Experts of a small language model.
Size: 20 layers, width 128, vocabulary 8192, 31.9M parameters.
Experts: 128 experts in each of 18 layers, 32 SwiGLU neurons an expert, a softmax router.
Below are experts of layer 5 (counted from 0) of a mixture-of-experts language model. Rows are named router (the router's row for the expert), gate (a neuron's input weights, with its number), up (a neuron's input weights, with its number), down (a neuron's output weights, with its number) and show model dimensions 0-127. Each number is 128 + 32 x the weight over its row's rms, rounded and kept within 0 to 255. Numbers have three digits each.
After each expert's rows: a language model's description of what the expert responds to; "gets" lists some tokens that make up at least twice as much of what it gets as of all text. This comes from a sample of Wikipedia text that the model never trained on. Tokens count by the router's weight.

# expert 39
router:140087107095094135169088099113166167097132158163087152149161155121152088092099116094183149137119162168076127094118151116153101130157183071081108108093167168104078094121134125130146169149160150161121166158092121093087085089124162164134084184106094183170085100094149087125096160130150135117179158163174099149096125081121164159168133170150166089153167169090096095132169156081173173147151
gate0:137163114179172139202129115115120195152113090155140129110154166115095091156192133131141184119165090120064113177085137144119098090179136104136123173167110114144120114147106112129160127100104150100184195125157135122108130136151087127161131109144055167163072146092100188092070081133190165164143150151136105124112105135104159155131088170095132129125097158093050094149153146079114161087096
up0:100087207098054127131172111108102093143154086108175106163141126095148137156148121133162118116073152138088094138149083057156143096152140168167121159122142150118146105148165201115093177158095080179053160132153110159117158132174113123119100091057103069122158117131104153150110169119121142146082160190139074129133117149090091148117163173086135087100131144156156156154138168182110105151118
down0:138130133093163137100093176140050103150123105129115095117120116164078146149219149157110114148137071096138137142107169148089139123127086061104122123108067134121168126133130189083154096116168132089158100140171120121164114140127191102143113127140141109082158194147134129127103136102190154134134122105118133087076138115184052147117203106095102125129070095184120187091129173153123079148082
Film verbs and award results. The stem film in filmed or filming about music videos; Nominated or Won in award tables; also line breaks and pipes in tables.
gets: "\n", " 0", " he", "|", "\"", " the"

# expert 21
router:141080103089088125180092112097174167101132154156083150152162148123152088091096107093166151141111161164086138098114161118153085133172184086092099109094170150105076092112125139134138168158170144154128171154091113102092098089125162177142089177104091177169083113090145082130082162136151150126171158167168094151097117083104158155182126170138178098145156170094085102125171167090161164156142
gate0:124134095098175141185067135104161145128118122120081112156155075129156093132159136109152112192166147103119078082152127100130101149151166102090137155143116104159109159136110165154089125137129118166103157177150089086143102150149141139127122129091134129152101115070125076178103130190170125131129169125098134132126126082103113124107096104049058100076153092148073129137165147138048043125220
up0:177171105192113132139133060161132132124093143118168146152099121156145162125167156111059098114098142161134117168073164134088167065122086121100119173108076097116101167106071097115136134175081108105095182152090067097154136140113111109051117083096112161131073143079114109061106100111164140101160133157120133083102119114127136104165135138129121196146086086105139162097129074164074119108144
down0:097171133087110148104119116097152161173156139162144130102172118132072120061121134064155136114164151120086190180172122087146096065133143158106152103127089116094164203161090130124148175172108083172101174115146069106155128150128094103090169100088143163166096071166112122115083111158134071147082138165167101134135167171109120159101085127170163129063103123134105112114159091162153105103130
Pronouns and line breaks. Subject pronouns like it, they, there, he, the, and line breaks between paragraphs or table rows, often before a verb.
gets: "\n", " the", " he", " it", " that", " He"

# expert 25
router:153136091073108147149080127142165148111145150167121181162176138106170086085114107120160176162108170162105153073126130116155082152156165095088135088103151169070100112143150081101113122135137130135137159177088086091106080084148131155107116178106132160135069099084183120099098171121145111136152115158146118149090153104117150140165082175114175067142132179140077145129207147072175188127129
gate0:156151171103118132137102158111168080100108136140114168181138150130117125073119093172122158126129125152111166150141172104076120100153132154115110085117108173153177181110107118109135157160132143146139102105125120095127092109134070240139151151132188148078162127070175112169178139123143095197145134113130168102159117040051134165161171102151157129104146119139112098170187101175155170154140
up0:194089148126147118132098034144137089067157111160116188121145092134098150053103139162106132171111115109125131091114106123082090153183170094119164164197146171183094089123097146114116207102112141145162109106153168193107114111132105120162139136096128126172109115169114096137101158166139137111095132194172142076175093098148129115156194146097116118083146120109116134133156132112096093073123
down0:127128111127078119110132114122096172132148169179113098121124075131092056135138119082130132202176109107132135134132125167133109131121165140113177167195060090100119096133088117115143098145162106126133164156174074152136150075181118100135060148132160148120048147129138126091120110144143106099130156102093148088145086175150094092042132152118125128119095103172082202145148067108172121169082
Capital letter name starts. Single capital letters beginning proper names of places and people, often spelled out piecewise: St P-ancras, B-achchan, N-ebraska, T-ricon.
gets: " M", " P", " S", " T", " C", " B"

# expert 26
router:150137095082110129134088110117153146101126172146126134192186133139156104073089081072154153175135174184098178085108147102179119168168185106102118092129150131105082116154124082087165130148138183125150146125100116087079102086120140169126115182075100138182113095100153071139078127145138116139158137160166122154124125090125128169164095190120174070132151177118108140142187158096175177119140
gate0:142084087127149119088133076146074192068124193100116091133123089108165159156175104120103160149098145148150083152144131128135091153195137128145179177110118098114090104097116128153105143169154152100157218145147096131116121180154119066134144124121148117148089153079151153216179138114064132083121171146218144127132106119148119122133107120124123163114130066097115164167077108132129161128153
up0:089120082152131094120131048159188122140140143115127056126099102118121152100110173157135120082151119141095153128111119126141141117111149123197128128165166115109118085171090140127138124130117101121150172145077130141076146112139124120076103088128148135073225126082162194133185182119157155124223201148113078143143123198139094138133143120136084166180130165148129156135146167186127158123135
down0:055133061103118027150192135165104112133068146077137102154157155190085130097114155165126122140102116151129160176118137139148126139087106192122132119157114116141183115159109089131133096144168140155145152126126084089146100084034083108091139161083163100184144120083122090166099189121097137092132179150129122086152132070146154141143139109170120114154160089107115133171159157113111128137148
Capitalized name onsets. Capital-letter first pieces of foreign surnames and place names, often in tables, such as Br-ândescu, Gi-urgiu, Gon-charova.
gets: " D", " B", " R", " G", " P", " L"

# expert 20
router:138102098084092123165085101100174165096141165166084151152165149115155096088101124097167145145117172171082141085115147120162098139176167082081111106098168154105084088125132123121143171146164151160125156163095111096093098082124162174140084176092096174173091099081144086123093162139147141114179167170168090159095118091130169160167143172152163093155152165093091095122173151082164173146149
gate0:149119115114120115152099111171160113175123115170110131113104116165110095075138104109145140077169185155101114132068160202117143106145149059108111155110076158165105068074095095143128159146099107160180161134190146112150150175139119156128110126132183099150124187118136083143106096148114152113136226103089132117130097136107151081154101130113183103119143074133112137058113106057185160116095
up0:134112097128122130075073105175135141124084094158142145135112071121121172129155165119123170180156058072130141127111101074049155168149141101119117161151078166123134098129067147178133129137141109112081135133112147145114152094162152140120069125171129207129105145120127156126153122116187139140142153133114096171118170138100166113127172083104113142124187150092111180221150189183099143186101
down0:076136160116120076175081142157113128147131168176160104112139134092155177115128141128096118091144140119180180124145087110148130187142085079123192152098070099181142131184171110124125163107091165116133108065106136173163148129158182151128148116130174116142136143157115173197171115114147100142188107148118062158146160146151127079166180142122166082054101109160080111160155130113093102131171
Articles and word starts. Articles like the and a, and first pieces of words after of or with, such as ne-urological, For-um, dep-ending.
gets: " a", " the", " C", " P", " D", " The"

# expert 59
router:175103129055104119166109097084184172101161126135078149160171157139113151047107106094195142113114184203113167086121156148135117146163147105106075093080163155118085108102130140147132158134170138131093158141078096106112081099146158145117078147116044151150105078114138129134109146102176124108149168138156096168110169088119151120144153151172146101143159172105094105099156152119148165191155
gate0:155136078104131102161055099147141120105126110157158132199195169181123125138084158092173047080148126139087142122124129133137081119138108126142091147134081077108097141126107167166103115106105154096140131109101078096089103084102169153128099103177123082139167094143109133072110149131110082117113106070160096119158137110100120141062127159122164161079122134056203147107135164129143186077101
up0:129112114120121133112162097116157108177164117194086114082110132119116145145169143116180100145102143165154106131130107138084079114047164156176202023118122128184124109189164111179162142071136089164082124191160077168083123155137096137090125148148094115125103108072108144122103122181150160120126123142110138118151122145164117117127162091083152135046154185174123126127106116136151101145146
down0:143150102094138160133110115089115154143117180122152162074171107131127081084092125147139128122094112127139142153135100090161126109126113170126194145126131147142141123128143057157197104111088127117134085167149147158169112114183081067150084138093132113151145135137176110147160135123175159215136125117082085165088117073102090096152145093163129153088103091078088101119222119194090159147188
Prepositions. Prepositions before a noun phrase, such as of, in, on, for, from, during, between, plus Born: labels in infoboxes.
gets: " of", " in", " on", " for", " by", " from"

# expert 3
router:143088106112122132147114105083186201064148164114055127137132146114139113072094146109177150116096156211097156092144182098129104160167144108117096116075166127127092124127132124123137164107147122148107149171101136097091095121111172161108105149109097158134113116112132110155115128126168121076165178145180077188089149130162177117153111130174152090133203155107121065128194133088160167179169
gate0:087165106111147127165152135169078143153114174150164179142149130165108134096210133149138107088093092133107129072086119136146103185189190125089156113139130180159094150163096086133184138110155067148083105127171151156132165143137162121135101090125144128160142132138134136151117091165103112134144162100177113095124117106150145156140193089156135114149038073158125169122169124117079129076214
up0:108130152127167091187161149181111115100154151146097131117151131154096139126151056144119080073120095093115100174118165180171172109131106152116165107103079129154085129173157145122153089083180112115097173089129115164105179127163145136164079171129115178152111086172119054088097128115125088108180066085119146139069111139143136171115126154056124154138147122161149132163135165194073106140104
down0:166117053153123141134123154169133122098104131086123088123098135119125094114152108205139165100155143156157128126182162113161158133038153169144089149134113094153184179147115125088151094099067146151164162176141103134112120135129083158100172108101167095069156171135121087138131111134073089109065185136113085151131191161124144128126080092139140143144149086106173041108163106099144153147099
Prepositions after verbs. Prepositions such as in, to, on, for, from, after, during, following verbs or nouns mid-sentence, e.g. "played for Newtown in", "over a height".
gets: " in", " to", " on", " In", " for", " from"

# expert 34
router:131075102105095155164100115128158163101116175142057149143150150116144085095103121103168138141141160155104134097125180121149105133165184105078093122091170149085106080110160118133130164156160157166082141145092117084088103085139169196125076184099106161166109130095136127109091174115145133134163173175162104167117132100146167152158134154166186069107158155100087102144164146082163201168171
gate0:135114122107144186113122164108128120113114203125141187110125162099133185160137116084101184141107166118129143118113103148080140066199091111112164119144133137129100118135152101170098077127122110171109110084129115094176167124122178119168080099129121078123143155108150159109098160112129187040090071153156089089156121158108125109155143154228161135112137160055138100192118139102145116095159
up0:100129183073138122159143125119129059104143166195150121126121126093099126151102181151106165074129137084141121126111131133133096145103128169126138043179128147132103175105103103151114087102122093199073124096115043178093156133146167160123085116137171111147117198113149114139111108127168138112116112113112050118143104172076124099139149120175166070074154118110104109123152110112194114101195
down0:096077167115119131135139124062104106120116141096175137125144146078132135124108136113149144132148123140103129135147105139149040113118063162154142158150131095171177147119132118089064080131066046170053114062114124155078125134184097100146147084133120085177187117087136133127134105108146137130126130139148148166112117131136080074178070115157079131112193087196155124088169104121131131162158
Dates and scores. Month names, day numbers and years in dates, often in sports squad tables, plus match scores, such as 2 February 2000, 3–6.
gets: " ", " 1", " in", " March", " August", " 3"

# expert 24
router:173109105112047164153078086090172195122116154169121140148142147119143064074101146127164146113081145174087110099143148136130102111162173088100118123078134195124056118093137082124131182149144134154135170165101119120113094112132131145112079170078063169162079119108170100101102130111128158100186155136181108171115105102091136145178138158149130112160162138088075112116165144087167150127154
gate0:161190196125031165119144124148090118134174123111116100165135095128169121133086143124123139103097119147105073123108115119162122155150151140150166116152170168137122105107139183113150144096175167129128126111179040163120090121075083116130110166130160105085145140148120172107203094127128125082127117144142120208138107147122121171181113169118051094161146172130166153081168129096086095144178
up0:021084092115208182116145076162145097147122158115105140115132148082097152125134149154104072141077171125148163110083145142122166123086102123083116115154138143133114116169105125118129091132168177113172092118117175122121039148079115119109111115164128117093106111126088177127108102153090135182161127139144159154129088106182136188140103144114149152064064082134117083150120137056110103157113
down0:142121145181116099127193104060138124126153132128116102177138129118095115150098118112104085124120163146122154095074132114147147109135122114164143085142180156144135134198148095119156157138128223148128089119094086065086157117180110147099095156136089118116156028081143119130141133124117138097118132122146166116056087084125152176168115126132115050098067137061130123109085138130074128087184
Adverbs and modals. Adverb endings and modal or hedging words in explanatory prose, such as tot-ally, qu-ite, can, should, very, often, usually.
gets: "ly", " which", " and", " that", " can", " to"

# expert 57
router:108095117105088117137071111106146145095130152190106131132126174084184128080128145100159182155127155146086134112093129124137077136187160095101113122078161130074096093079137110132123193175133141147123165201112085108080089099139127157154074181092093185151103122082124118149110139123150157135147164186167099128112102065130173153152102150144166078133155160102116099118176148088179186156155
gate6:131177130144115130136123159099102102077110159110177085128153175109151153135151139181176135135041148156135114147074095142148109127158112077103134135159210143114099108135155111120143219145085137140164077140152060169103116137124117118133076146123169147123139132110147218121110131110142174105161130146153081117088083010109087138124067106125115129091139125114141126105119089094125163139168
up6:100135145091171128125091088131131107117146118215116101070078127149168130122138129118108178102221080107092117159124084083124169141151080192177127181140060154068109119074101126079121174182111148109111187136085146106120073122118088166141162156140130152130151126122123146108120165117108096111116128140125117104156136141150077135085171140089214146154132090159110130119141084108185109160134
down6:110120125195154149120126145137137118098085113190127134105112165097123132183179142212141104129184167098152066122086123172139132142105171128146101138155170084127160143102125112171075152123138139149171097120068118157118109145109137134135107116178155090115112145127096133086108129101123134166139058078108171051121134105075090116089150130187159102155121120177110106175053157144068140196159
Digits in coordinates and numbers. Digit groups inside coordinates, scores and statistics, especially minute and second values like 45°36′, decimals .5, and thousands parts.
gets: "6", "3", "7", "5", "4", "2"

# expert 50
router:133088129117086143176104104101170173118141167171080149154143140134129105088123126094164141145110174147086151089130163127141113135176184100077096123101179160119100067115159145135142155143176153159121152190080128112102084085129154199138055185103099177164086097111152101148081161117179128145170143166137095140079116085128141162167151139149167082137137180091106101130157178083150176156144
gate0:160088108094130112080084153118147118124145124093060101115086108127109136132133136086138123136160124134108141109136089129084130162167137112053121073143121087095135162115168155150160077137209135179104097166177095057078082184142104170157088130139145082102123145096122120135103143108147093115093205114105135142128133123097167142077115142128116100049142092148157072146156139143181216159122
up0:105102137105092126139125122193108082197143113094145191091145123159154146119053148103165080213110144102150169161084114117144115115218143125157113128150100085214085174142100103077121135133151153149095133121045133133099180101089132119128129047134159137124176158085085119093098122113119168138104144111114107107116128155107124136121068140115082121138151125089157129154081128088113096105126
down0:141146168088214133124085105181105149189130112138095146111134139140148099151181068065091107100101101122108139161120124095150132083105164164203090084093083119135063193138129097125086121092088133159087094115117124131100154158182147097090150006092108108128114132122149139157133097128131138136096107115144097106120181115156102138105142125078157159137112097121168130174115133108093106096080
Years, dates, table row starts. Year and number pieces such as 1960, 2020, 19-06, month names, and pipes or dashes starting table rows in sports and election lists.
gets: "|", "-", " 10", " 13", " 11", " October"